python train.py --num_hidden_layers=9 --hidden_size=192 --n_experts=256 --experts_per_token=8 --d_expert=64 --d_shared_expert=64 --hidden_act="squared_leaky_relu" --moe_layers=[0, 1, 2, 3, 4, 5, 6, 7, 8] --router_score="softmax" --normalize_top_k=false --routed_scale=5.66 --balance_loss=0.0156 --balance_bias=false --router_logit_norm=1.0 --init_std_router=0.00649 --lr_router=0.00187 --vocab_size=32000 --norm="rmsnorm" --norm_eps=1e-05 --tie_word_embeddings=false --optimizer="muon" --learning_rate=0.0123 --beta1=0.9 --max_grad_norm=1.0 --batch_tokens=[65536, 131072, 262144] --max_seq_len=256 --train_tokens=700400000 --max_steps=4882 --dataset="wikipedia_en"
Below are experts of layer 4 (counted from 0) of a mixture-of-experts language model. Rows are named router (the router's row for the expert), up (a neuron's input weights, with its number) and show model dimensions 0-191. Each number is 128 + 24 x the weight over its row's rms, rounded and kept within 0 to 255. Numbers have three digits each.
After each expert's rows: "gets" lists some tokens that make up at least twice as much of what it gets as of all text. This comes from a sample of Wikipedia text that the model never trained on. Tokens count by the router's weight.

# expert 162
router:147141141128138073092100167120165141083122100135128124104120130144182096162133139125138142151119126114136146110125104065132149175143156162136143085132143125155141122140175128159107091177155134167137118113104136110177137144135162142163154123136126129111127104154071106136117108149127112154152155147076151095165097157115132143142119158134127128155151128103105126151124125115138072089126133111106119087123101115129104115140115157148157148133121133097147171162109111149128131146160117155102111123156147110133155115127085104164152157140201132099166133115129156148121147150100153122
up0:147136136149122151102110132126143156117118138127124142150116068129162108142116128101160115100083139116111091074118160144096142117109146132129141085111141146123145078144151112145098152129103096132149116147083080144116109137204140116097108129146152123129134103151113109098114143149161098188118152121094115086098155136149110204156187135119122120120102120112111148130128072114141116143105157113138166115087156149123130150129151140127126135127134101146140101111144125105169089149168149116094112158129180110123121114131116155101115109128168142143159109153148135150126135121105102165
gets: " W", " L", " K", "W", "K", "L"

# expert 178
router:097109112118088103114110088136160138127115132110141164149145102084100173124144138132128128157121144155126142142142068134129133120088095108127134153106101157092088110129093104131112122076076108162125122164106119140119165132142092133129095140083144149123107143127161121113099106118144142134128122121111171101132096107122132140141108131110145104126128083075155129179090118129161095118139115174101150112119102118158084104107113129132105123143177101113151151130113095146168107098114163123092117124087139134129112147139152187110099150163129136110149094161135100138170154100150108128
up0:166080139104115128109149079103148157141102113118086120113101161094122127132149163118142121128129115152170153156162117123066120144143129180086100141154142123131129133129107094132139095112121149116165078103092140130140145108106148106082102107129120128106097114089116093099138130125141120129125163122103124123113128096162132084155095120141086100136138086114149115138109119125121089141115102106090107165118150150121159104161097145084113161100178126129094115114131131106160130162139115160190138143097090139078116136136133137085116153144147091100158112097143118114141128112132133113
gets: " the", " The", "The", " his", " its", " their"

# expert 175
router:128099124130086095122108125125128135140133137096111117131145135089126148129112105150162133134144147152123124129145138150125191133081104147107134171087112091102167124129096079105156141103134124124107114134118126161141108087110122176130156151087134114104124164160141153096117112140140167101128137146114166063106137111145149141103130122119113110104108116064135125162157104130165151096132127145097141076152136130102060140140132142133120132126182148151146085153127121147151140124156170090129150122086150107110099116097141173139105190160121135131122114169130124143146154114146144126
up0:118093118128133119129124117123140085173148138133079159124129065130144132121140106175111161124147138110139124119147129148159065155165132159100136122133083153165125126171128131119154099092129100130138105139102104112106157155142177149148127130113138131176134122107111146102112100170156136133115128129098113144102120137129131130125139119100162126146127107138108149083170120165111149102140085196143150182100125126104137161116135124153085109099142122114113172145140100119142099145118116114137141108112099137130116050097134108071120133149116102066094134140125137133156117121145146121
gets: " his", "s", " the", " her", " their", " this"

# expert 54
router:157122171144159165139099151144123155112168114083130137116154137141169134099124172106103100083166131089108125133137108121180124099111103132126101167110110122139137139139098165105167101095147088123159142116158140101160175129143123106158147117117177117099116105119111137136170137139117131111109167138102122160146157129113128101119160128120141140132090148131135126136127104153111101168162161085151113091113140165091118145110170167134120126138094127108098106137127135130142158158134099107138090144121161096094140135107124090137111105114135158136094120138097096187087118099092106108
up1:133134118120105165134119177160125135164104172180110112160116086094110147125123135117099125124138093156124108116161113151110161166127116139129133103126136144119107114169122141110127153105162093141135125117139119120140145083124130157110109126130190120099164128084136140109112068118149152115168100154137129106100129117127154178122116078104119129190080117137107140154169167124102130140102106102108134137147165131130133128147133154133105145109085109101157127118138150176099135116097135124107155138115103127171131120084103093155135133122118150121140120158080131133136190137127076096
gets: ".", ").", "\".", ".\"", "==", " =="

# expert 234
router:103145133147120125175115111123111126110160132157135097107122096132130133144093146117105124147121151098140056133149153102145110122128090165079142147133069125146150108103117150134144115109177087122149133129156121163167172158123156125133124080141105106119146117104106130082118107118109117153117137134159133097143125121170135130127157106121116096144134155152094146107120131124108127163142115114112137121074163168101152182145128157114092151134136125108138127069150143134152108123145142179175137127138149118113167133076081134113123102109111141141149141144133152143086170096079125097
up0:137116097127114171144124108151133122161131124153098138139120168107121131083129134108135120133157087147129126133142157125148112111179143132113128145143122139094115116148155106127116113143144147082094134096133169149053115162118137134146106095141125132167147147151133136122148139121092162169130111117142130136139127135145144148112136129161148129159121161114151103107141149095160023161184165131166147166112144118141130080158098154110168133154135123169104098105108182146141137104122127101131143107112141139145144113152134112161115138155100094087145145141153087115124120093157156132
gets: "==", " ==", "\n", "===", " ===", "---|---|---|---|"

# expert 50
router:098099140117102100108115107144147112116120144100104154146172087114132171135134135109124095142121119145128135174147088157148156120115093092115138115135084137124088121123089110123104127081089094160133144170097134115125098120162118153098104157096167122146106151140135146120123103110128119135155123132113166073118108100099152143146113123113128082132143104087151090178126087143159121134155078161146140102124111128162084092121148107111081133134171086112169136117115112129166122085108168111114122132108093104136097098155135155116113138148114147107154106151115111117144132121157130162
up0:125130085130133092113127119155132141124144121144130118082138143125156111149127157102121103126147113143163154142105137078121091159136134113116130137191126143099147172129137119128137155074126082128105117139165122134147107154115136130147140139125111107115153097121097154134107175120145113123121144135131133163129084086118089074084135155149154142114166135140132127104152113110127118100127122151089091153085091147159135163161183169130110122168129143111099197134121128137121147120140142141131118134079099147107112105177166140125130125104077136116155118079130152082119129121154108080
gets: " the", " a", " an", " The", "The", " his"

# expert 16
router:121149137127145113144135139126114154133098121082122135116096175159119121161111141107141155137130126114144136106094155103118085114148110159141114119114162130106147155167163148113141107154143173164112098090143095106137155122111157148116117122128134098113119096149146131115104100150117048150097159163142123063146119122154116162085130073151140146113130128122079133126134115138141158119130126100096099117097148160135157135151133149144099182110172161067139141154126132124104139112118132152181118130139158153125134155141084125103138091113124117158100129159128098126100098136110135186
up0:115166144118110110118131117172110113103094130139082177116092113129145149114145136105102113174114144137136113145131110151105161136137106091164166142103143089137119121133099174109108136118112122127129085117128140114078115142118144087121140117131167102099086075120126090153135089116167109137133115101149160125133145126153125111087123146138107155146148126167144127145136127169086169095113136145110148120163130176158125110098094125136148146107189103089149115073101110104120142148123156123164143109133107115142101117100099115143089102129137087137117076091120135110147139095097091134
gets: " 0", " 1", " ", " 2", " 4", " 3"

# expert 94
router:124155082132077088157141137138109088118108117146135154159130113124107091148133146124110173163143156105128104115134146083110120131146147147146147156105100115154145099133160153150166100130136098093131132139101124172124181105187132165119131094158112141100120125141148089109068108107098144139188132111116129117113117123142117148107108140123132137093122123093117145112129157146144111125102137123115092100082152134138129071149129156114114147103174128101139155130133089099153144133114150151117106126155146094090136139173148132110147134154112125105144171137115079155106182140099146159
up0:106170136119131120143136129134097129130090151150171104125134135176162131118095121109154135148155164104104143105133136115143164119084130129107069100160106124154135123107094071153123140155149139145157145053160131145120169120099094150152127074131126160140092111153103150144134124089140146123125103123121152124124119129096088160151142134137138118139154147142134133167086149160145167119152160109148124176111165112133132124146158144164114176145145109161097183127105119150113130128128121091094119098128131136167116140103095149142123118176102164135119152104135128118148097122145145173
gets: " 1", " 2", " 3", " 4", " 5", " 6"

# expert 248
router:097109099095134124119107088144168157156146141131134164174155105105124144122168149106118149170141162146105149148127113117120123134096107123132132137133138175099091101145107118133095130090071099154132164186091135131136096107152094123108111125092146121138124146128135142131074114155133121152159093121122184107138089130107109117146094113086128113129124112087122120148101112104145119099120141133107169138147112112169120084108182090119110099143150119130164159091093107145186113124115130103083113130124098107158100109143129154108130141158140156136114099150107100106148159121155117122
up1:154079114127102147136143131115140144129094120119121115083127139128103150099146077143098120113122150066118151124154127162166152129147109109131155140108150166134169118137099132135124096163098111126117117138077171126135130099166092154119104113104126168154160170125090174140130069123146144159130128133111115110109152137110118117115162116171142113162124108100122130138105152132138111133096137131137105098135131138142136112114176153116115144120093171136122096145081125123140122134164121157107150091090095115099117133097119143133172128146171119125123118152113122095097119052143065101
gets: " the", " The", " a", "The", " his", " an"

# expert 231
router:144115144140144165143141143137083148142167129140126128099105142134114143134103124138145143113167129126103183073114165115133125161158091135133145107109182101172126129139098136143157098142175160114115117115167117148155152149091151122105171126138083079100126100166151122129144111135105150153091137166136089148146139145115116108137162151117093160143098176124097148147122165132116131123128153134117112090185157157106147157113152160157124129137084143128095143175150169147092131140155138118127126147144176139149157117117123146104158084131139127161110121135108143141112147134093167119
up1:161130104117113124131091186141112158132105110200160122103128138178164144095132173124108116107123084126092106160183135130104126145140127117152101153125114173111148095124105113160120120163100080149130103148141102133129129135163141128139125132128104122104136185126135123169136153110140076108148119148127110128135154129128129140147110143147106114130128109127146120135122114119078105124142159171166153122126143116148207133075135156134094125118112095101134129156133126094175132204084113153158128104121135143104135105144132100157129138109098117121151118133119151160103148101144131120
gets: ".", "\n", "==", " ==", "===", ")."

# expert 105
router:150123138146145161142136129134149161143166129117096100125112129149133154117118110142132107160098152138164070131155119119147157115149121128129082151122139167104123107171127099145152157098123128160127108140137114103090125175109108158148144115156103109127160104146121096113092151150117099129120137096150101092112105106149086115099105127169103114177123111136147134152133164114140095087162129142153111150123156133180152148096108138128077113141103138092154148126093146121090081112078144167103143136126142117144142172129163124110117155156135147132112086152143167118100197118148100122
up0:165122144144126136111146167137126113156140078099114109127156142093167124154132165104094135137175130133120111151058163104185126198158060118158162112143098139151109092130132128135139107160084107135106135142124133139150134145145114138099152103164129124102114130129132091126124170099125123118141117154137130125139125093121117169105136152117122105143144172085141148096112139165138126126121126123123115148138137098120173190131164159110170143126147149103122094133134148135097084169134131155167113108105122131141162141137181138078141093103121137152131158130139127106110136141122148116
gets: "z", "y", "s", "j", "ak", "je"

# expert 198
router:123132134150144127136129169116175126130135114142108112124143105134118102087125154142135092156158116150186126109126136099131137133112123162157114136162085115152151135132110084088117097148143165172134136078126098080129141142112118134143136109127126079144135101149142071112130149156132133168102170145124155094126115103168101130104157133154149123099137117129089135129119146124114132089139150113148104156118159165152163123094125133122113124144096156131139133112117171115107099131106149120135119134139121127120128141145176129151109144112082175172105109151109155087103177194077107179
up0:130091128136142156110121096140154109151144142139129112137096118170125113132154148150134096100120150156118141123110115116149140147113139129147107150131118155101126116097121174158155149125126096162097128110153108084097185113180104126147113090112141105137095118101100078139119075150162108147120111081116136114134098112198090142132110151115112140113101091184137114130142158150097110108181113106121109151136133149099163167102154063157139132155131127106113136089094138121144091100149128173116093129110099114152153150105135154121158104128114139119166148118130147107146155145145151111
gets: "a", "d", "y", "s", "t", "k"

# expert 1
router:112088094149072152146145101144140160162131152077130097161152144090084142085100140087112110180116160110119158155120118107141157112093125097114108128106094141103165174123122100130124135120103141125139111149132118110152125119111088132111135140125127140123147148131169150118103106125165163165097127159091148115086112142097128123112103122117137108110135100086126139166151157136160136081112147100109118096121100124141106102162141133105111115114172149135150133129133148139143139122127166086087144123129087137137105149115158165157106103130152141134064115171129107125116163154185118121
up0:166105121124102121127124156107103069143166140162138113153084105130149110116148111110101152102123160129121128114123061128109151122103068118115146062143139099141103146145122146055126087154135067135079159128146120104149113175118147127125138122075139158120119100077127142141144074132147138150113100131127096109111174145129093135141108134117130123126098130100100146105152131122139149131129144105156139081163157166085127124121090132165127142106146117126157086172120123116111131130133139132122137145132110134122163131147154132140134104103135085133104106164097147131162118109107113133
gets: "s", " his", " the", " her", " American", " their"

# expert 214
router:126093102136095126139111159151102101138109107123120118170123155091089106139172147116105154177144140132109136096143139110092129157137151094152136148107113128106155137120150114154127144132150094108144128146138136150138101143105125173094141116138101175134152117089166126114071129114114172119110136122128159158075114123172149102110074140123119122115115131089106145134118161144121138123123160116104148080130147129107142095151128159127126170141202140140141126150153138134184148108118119100095105090122120098080138158146163157104162095158113152111141154121101106132166160122124167137
up0:102099089154129109135138133134110137121163129132099116146129113125194107120141116170123119153146097134133089122156121142112143133188131141135133173111135123152137119134131165120129139126117139141112163168133142177113123123099153112162111128107155161168128167157102090087087150109116131129125134112127122091150176107146145119148130096096198142118158102142108155109118093148158081130130100081133153183130082112099139048120106106113127143100108108103111133123143122127146124137135085141149177141142126130090075142119139158140085150106108122124136124147113142127107146125098137103
gets: " two", " three", " of", " all", " other", " four"

# expert 73
router:146139121127150098113116132097111154112094129120126143091111093148130117131107161122153090142129127075142053113124135150141095112144087136122141142123125157137135087089126117138090113122170151144118096113118127142144158097112157110094111118129169148091136106140091131091091129108108078119091143111139116073186133138130142150114123107172086150123133138134120079111116151092124096159122118117120140101074133157160148150159145106129106143091167093112115135123135129122140099131132126159205145102109137127129147132129080132112132127102161105109081133160131110149094158123130115155
up0:108129166119186135148132152126150101183142123176138149165114076103098115125129100161104163120112151142116117160133169160151137132168154106099130130125101146106113146166154112127138130097175148110150138165114163106138169154098130132110189140135139125125132153140141161123137120144099104078144127149143112109145123105134146080107137160132132106126132133153121190145124159146136157124121113168111150107151069153116136115136110076117117178099172106137131120117151123130120153148131144125103146112079125107138149133148135167165103113158094132164100106125121154135115140105139082115
gets: " km", " m", " mi", "s", " ", "km"